Experts of a small language model.
Experts: 32 experts in each of 9 layers, 416 GeGLU neurons an expert, 1 pick a token, a softmax router.
Training: a variant of Adam for the experts, 1925M tokens, 7454 steps.
Below are experts of layer 3 (counted from 0) of a mixture-of-experts language model. Rows are named router (the router's row for the expert), down (a neuron's output weights, with its number) and show model dimensions 256-383. Each number is 200 + 20 x the weight over its row's rms, rounded and kept within 0 to 999.
After each expert's rows: "comes before" lists some tokens at least twice as common just after its tokens as in all text. This comes from a sample of Wikipedia text that the model never trained on. Tokens count by the router's weight.

# expert 12
router,202,209,178,178,208,208,190,163,197,240,208,251,201,219,237,220,216,228,199,177,188,202,203,213,161,207,221,211,190,227,201,179,182,205,225,207,183,207,222,207,169,201,212,200,181,197,203,218,183,194,224,199,177,196,173,192,206,198,201,165,186,227,172,203,221,224,231,213,234,231,212,208,227,219,202,233,197,195,195,207,187,230,188,213,214,213,182,187,199,196,213,182,165,166,191,232,207,188,194,169,224,230,185,186,241,200,198,238,193,204,218,187,216,192,207,193,224,230,178,209,197,194,224,182,178,225,209,200
down0,175,215,189,231,224,204,172,239,217,217,203,208,170,211,185,248,208,203,202,230,229,175,209,185,176,184,188,182,200,189,186,175,185,196,181,200,184,187,209,194,192,241,205,199,169,175,224,235,229,241,214,220,180,194,202,188,218,185,195,233,197,205,226,180,223,251,213,176,203,178,211,199,201,165,218,185,168,168,176,200,222,176,216,214,175,196,209,187,201,208,187,201,185,177,200,198,195,200,235,198,204,233,194,221,182,191,215,168,190,238,215,165,219,184,208,192,192,240,165,198,211,187,224,200,199,214,202,191
comes before: ",", ".", " of", " and", " in", " were"

# expert 1
router,231,207,219,211,191,233,221,214,191,217,208,198,192,217,172,225,200,228,209,218,207,224,198,219,216,149,218,201,195,166,192,234,191,220,231,230,180,212,191,215,211,217,166,196,163,206,169,219,194,182,207,188,212,195,206,177,231,186,192,225,179,206,204,237,214,206,208,196,188,222,198,221,202,202,219,161,218,222,186,201,215,190,222,200,202,220,178,216,226,199,189,221,215,209,173,211,234,214,188,192,179,209,199,217,220,173,208,169,205,194,188,191,209,226,171,187,189,196,199,214,179,187,178,211,237,167,192,172
down3,218,218,216,183,211,192,189,238,224,239,192,200,172,233,216,200,209,196,184,189,194,229,226,213,201,182,215,193,190,195,212,177,173,221,204,230,145,189,202,232,169,212,187,221,171,209,189,194,196,224,216,190,208,237,198,226,184,191,213,192,173,201,195,180,190,203,203,236,202,190,232,219,204,168,188,177,200,199,166,200,171,189,196,206,169,192,184,181,179,177,192,197,192,229,179,173,188,215,203,194,204,190,197,220,190,199,218,227,195,232,211,207,170,235,217,206,196,197,211,163,203,203,209,171,229,158,180,198
comes before: ".", " (", ")", " −", " ", " (−"

# expert 27
router,209,210,187,166,199,198,201,175,174,170,189,188,212,200,178,253,238,197,214,196,188,219,218,206,203,213,226,167,198,206,225,198,216,258,191,221,199,215,198,227,193,217,187,194,192,221,202,198,184,198,205,214,223,217,173,225,196,171,216,237,172,161,215,208,193,191,181,188,188,209,204,192,218,180,176,183,211,217,208,209,201,213,211,210,204,181,180,188,190,187,188,173,222,201,201,192,188,200,214,208,214,171,213,195,230,213,180,211,187,195,221,243,204,197,201,160,157,191,187,184,203,218,182,178,214,207,181,180
down3,183,205,210,196,196,200,229,164,158,219,226,192,188,214,176,212,161,247,206,182,233,203,214,202,202,209,180,161,200,175,169,184,205,203,200,205,217,226,192,145,203,196,201,198,206,204,205,198,145,186,213,193,207,175,199,174,196,192,195,197,223,203,221,166,205,201,225,208,227,187,158,192,204,184,200,210,180,182,229,221,224,185,168,175,219,178,190,220,174,183,242,209,165,238,200,199,207,249,180,210,201,205,203,159,169,216,194,236,193,181,212,225,205,195,191,208,222,224,198,170,225,218,201,185,218,213,215,208
comes before: ":", "=", "-", " zone", " code", " by"

# expert 19
router,220,207,205,213,213,191,215,197,213,218,194,198,249,223,223,199,228,214,207,173,221,191,184,202,192,163,208,196,187,180,200,259,232,209,194,211,214,179,196,217,170,189,193,245,202,196,202,207,188,206,181,183,203,271,218,190,241,182,204,198,211,197,198,227,182,217,189,202,205,216,210,188,176,173,205,182,210,200,220,197,222,195,176,211,199,201,200,220,203,206,237,200,235,239,159,222,189,204,195,241,241,201,203,170,207,201,181,203,210,205,171,193,169,202,186,153,180,195,191,215,199,249,193,179,220,214,203,204
down3,194,205,215,181,186,190,164,204,193,201,208,215,173,171,173,176,180,200,190,184,246,201,199,167,228,179,185,205,200,203,209,153,193,199,198,203,223,240,210,218,180,199,198,217,194,205,188,188,175,194,219,207,232,219,195,195,189,187,230,250,185,195,213,204,181,179,206,176,227,222,209,180,231,192,209,209,214,203,188,180,199,206,224,191,201,185,224,219,185,160,164,197,196,212,183,175,247,207,162,205,209,211,192,239,214,188,183,213,221,182,177,196,177,199,206,175,208,184,219,169,210,189,195,183,213,170,172,173
comes before: " |", " ", " 1", " Apps", " Team", " Player"

# expert 22
router,200,227,226,162,173,198,192,187,203,216,177,225,231,192,228,225,202,210,223,208,236,233,185,190,188,239,163,222,175,186,196,207,232,214,189,176,233,172,175,203,232,233,229,192,167,211,178,180,212,217,200,217,211,210,173,207,186,173,215,163,169,207,187,177,182,210,187,202,185,197,194,210,165,185,171,180,191,226,189,209,168,213,191,221,184,235,191,153,196,184,195,222,209,184,184,198,204,183,203,179,219,205,171,198,184,216,191,222,200,211,225,209,236,224,201,220,234,190,198,202,211,212,219,219,211,201,196,190
down0,199,224,194,166,202,194,202,196,176,231,184,230,200,189,177,193,170,183,205,187,193,208,183,189,178,183,239,239,180,216,198,208,193,212,204,172,170,264,214,193,191,190,175,189,218,229,164,191,210,214,157,213,210,246,199,202,203,214,165,194,218,203,212,172,186,212,171,155,220,214,194,211,207,166,212,195,202,168,213,201,210,212,211,181,180,170,205,222,172,179,250,219,219,219,227,207,200,204,199,197,202,219,210,163,189,219,198,226,194,186,152,225,188,188,206,176,185,213,182,218,201,212,182,202,210,208,209,196
comes before: " the", " a", " his", " their", " an", " its"

# expert 8
router,222,205,202,182,220,208,217,180,207,196,220,217,204,213,178,195,180,197,221,220,254,214,192,158,218,214,194,207,218,223,187,218,223,193,188,155,195,206,187,200,207,199,203,186,161,178,182,228,196,193,149,211,198,255,162,174,212,198,186,188,193,202,234,206,204,198,209,198,178,224,195,196,210,190,180,194,207,213,219,238,189,204,190,157,201,224,190,199,229,195,190,221,201,203,202,194,227,221,160,222,198,209,161,223,221,206,155,185,229,185,206,182,174,186,200,157,222,177,198,155,178,212,214,187,212,191,188,129
down0,181,165,225,191,186,161,245,192,199,220,217,217,196,179,201,203,190,175,153,174,177,206,234,214,202,180,185,265,154,167,224,199,163,205,205,193,232,166,201,222,196,202,223,226,207,218,218,184,228,208,179,187,185,208,192,182,211,210,196,206,185,240,205,174,180,198,210,217,179,186,204,206,191,202,204,225,217,206,182,215,189,224,214,225,218,197,222,209,184,189,190,228,213,200,193,177,196,196,216,209,211,196,212,196,224,188,218,185,209,186,188,207,197,215,215,216,189,186,229,197,210,223,142,204,193,188,189,176
comes before: " the", " a", " his", " in", " he", " an"

# expert 7
router,189,168,179,232,226,208,170,193,221,186,221,207,222,196,187,166,207,180,195,189,219,194,213,221,220,224,180,183,182,203,201,183,185,209,184,226,219,170,232,214,212,207,185,186,244,179,198,205,201,196,232,193,166,160,194,190,199,167,202,213,197,236,185,201,188,208,214,222,168,153,224,180,207,209,200,212,212,195,199,195,221,185,201,179,203,209,239,237,208,210,172,217,197,208,215,200,212,168,212,190,205,186,198,207,177,210,223,195,177,188,213,185,208,198,207,240,194,228,240,183,198,201,188,196,179,186,190,249
down0,209,212,166,201,171,223,218,205,222,201,202,186,196,226,242,196,186,172,223,197,209,197,203,190,214,198,203,219,199,194,171,204,208,188,187,209,190,216,216,199,191,197,231,196,189,209,209,199,215,170,205,140,201,182,160,181,204,236,192,188,220,178,182,238,158,195,181,197,207,184,184,219,234,211,247,226,203,197,168,220,187,227,210,206,238,163,169,191,213,162,229,174,212,157,203,171,194,149,232,190,212,184,216,219,210,192,180,200,210,220,202,179,190,215,161,227,206,235,198,173,223,216,197,225,200,198,182,204
comes before: " |", " was", "–", " is", ";", "°"

# expert 21
router,204,180,177,203,182,180,236,216,235,208,188,182,191,205,204,215,202,183,193,215,210,213,213,200,173,142,192,177,188,194,184,232,207,236,201,208,196,230,187,226,216,183,171,200,207,202,195,242,219,213,192,161,171,250,229,173,152,206,189,201,206,190,206,235,226,201,196,211,174,190,185,198,214,175,212,211,190,215,191,184,194,156,181,233,209,214,178,185,201,232,215,219,207,208,201,231,207,194,195,197,238,203,241,231,218,203,192,199,176,209,202,184,187,183,188,189,180,215,230,166,182,209,218,204,213,218,192,204
down0,186,158,204,198,210,240,224,195,191,232,198,199,205,222,207,195,212,189,178,182,196,179,207,196,188,217,205,162,245,216,204,203,176,196,208,188,214,173,221,203,211,197,234,171,192,200,225,211,193,169,179,165,195,167,209,206,201,201,193,224,197,179,200,202,208,190,193,222,230,186,204,208,202,197,170,185,202,196,203,227,214,199,197,209,197,199,200,159,192,191,207,207,199,218,203,197,227,214,190,205,211,201,228,200,195,216,208,219,196,214,173,153,216,197,235,198,186,229,186,217,188,186,201,183,194,183,224,183
comes before: " |", " -", "|", ";", " League", " /"

# expert 5
router,183,175,244,249,222,232,172,158,209,166,194,231,222,207,170,178,223,191,223,176,199,214,199,193,217,188,189,176,188,235,204,186,174,204,186,198,210,194,208,206,178,187,194,192,177,207,242,205,204,231,190,227,207,168,185,201,186,186,195,218,218,203,177,212,224,150,204,218,170,180,213,221,218,222,212,217,200,187,216,220,234,197,169,187,203,173,221,197,220,214,174,208,197,193,200,173,232,163,168,200,194,194,208,183,194,191,207,189,172,184,224,199,187,201,214,223,197,201,227,172,195,185,159,209,186,179,191,214
down0,202,218,207,200,197,200,200,241,228,191,210,203,224,185,196,178,195,179,201,222,243,178,222,231,198,190,174,192,193,185,194,227,261,194,192,175,213,185,183,202,199,202,185,209,193,182,204,179,202,220,185,196,178,207,191,201,202,190,220,194,172,193,213,250,178,198,191,203,185,202,213,190,207,218,227,191,191,219,189,188,197,194,206,186,176,203,202,208,200,238,203,184,193,210,211,206,187,221,226,201,211,208,198,197,162,215,213,195,194,182,182,197,232,205,210,214,212,179,203,202,214,189,231,221,179,207,167,191
comes before: ",", ")", ".", "),", "–", ")."

# expert 30
router,176,206,220,232,159,181,164,208,194,195,168,226,239,192,202,229,176,184,188,212,219,198,223,204,192,165,192,198,210,205,183,197,199,233,200,205,199,191,183,192,216,179,177,194,219,185,213,201,193,218,163,188,213,202,191,191,174,206,192,181,240,179,202,199,195,205,217,202,184,184,197,171,185,239,200,196,186,189,201,198,193,164,168,227,208,197,197,221,186,214,192,183,185,221,194,205,234,194,187,238,171,220,185,173,220,206,231,217,164,207,200,225,199,211,190,208,231,197,221,193,217,227,216,198,186,208,196,225
down3,180,183,208,195,211,179,194,245,178,179,200,195,218,191,188,206,203,190,206,226,197,200,214,206,206,213,193,199,203,168,185,201,180,214,188,213,213,196,170,210,197,197,204,213,229,206,216,205,160,216,210,183,165,209,231,190,199,201,197,203,236,224,183,174,191,237,218,209,204,232,232,216,195,205,174,219,196,202,195,198,173,188,184,217,195,196,155,197,196,212,179,215,224,188,208,209,194,226,192,205,211,174,202,162,177,165,234,159,221,219,223,203,235,185,206,194,182,211,223,214,197,209,220,232,195,191,217,187
comes before: " |", ")", "I", "R", "O", "L"

# expert 9
router,239,188,223,203,159,194,222,207,200,218,203,210,202,218,190,201,223,215,186,240,209,235,139,195,187,146,202,243,220,171,193,203,196,229,217,171,174,192,198,204,176,225,226,208,217,164,198,230,211,172,195,205,227,231,209,218,173,202,193,202,186,183,222,175,205,203,165,165,200,170,210,204,190,232,187,208,167,193,169,188,189,214,183,207,213,189,177,167,215,211,191,211,159,192,211,195,211,224,227,210,174,187,189,173,229,207,188,178,203,179,209,187,225,198,211,178,208,204,226,180,194,196,159,250,200,192,214,205
down3,227,209,201,168,198,220,205,155,192,227,231,195,247,171,175,201,198,232,213,202,206,192,186,196,186,208,168,175,204,211,215,202,147,212,206,197,219,193,159,187,245,146,215,180,189,173,176,196,178,146,251,192,204,210,184,184,203,188,206,204,204,188,186,183,182,222,208,194,227,234,236,191,169,195,224,218,200,205,191,197,221,220,184,181,251,224,190,217,210,212,217,211,197,209,200,196,198,212,188,181,189,209,197,170,230,195,213,188,202,186,200,211,182,204,186,189,210,184,169,182,210,226,215,206,163,238,155,190
comes before: "|", "-", "\n", "The", "==", "In"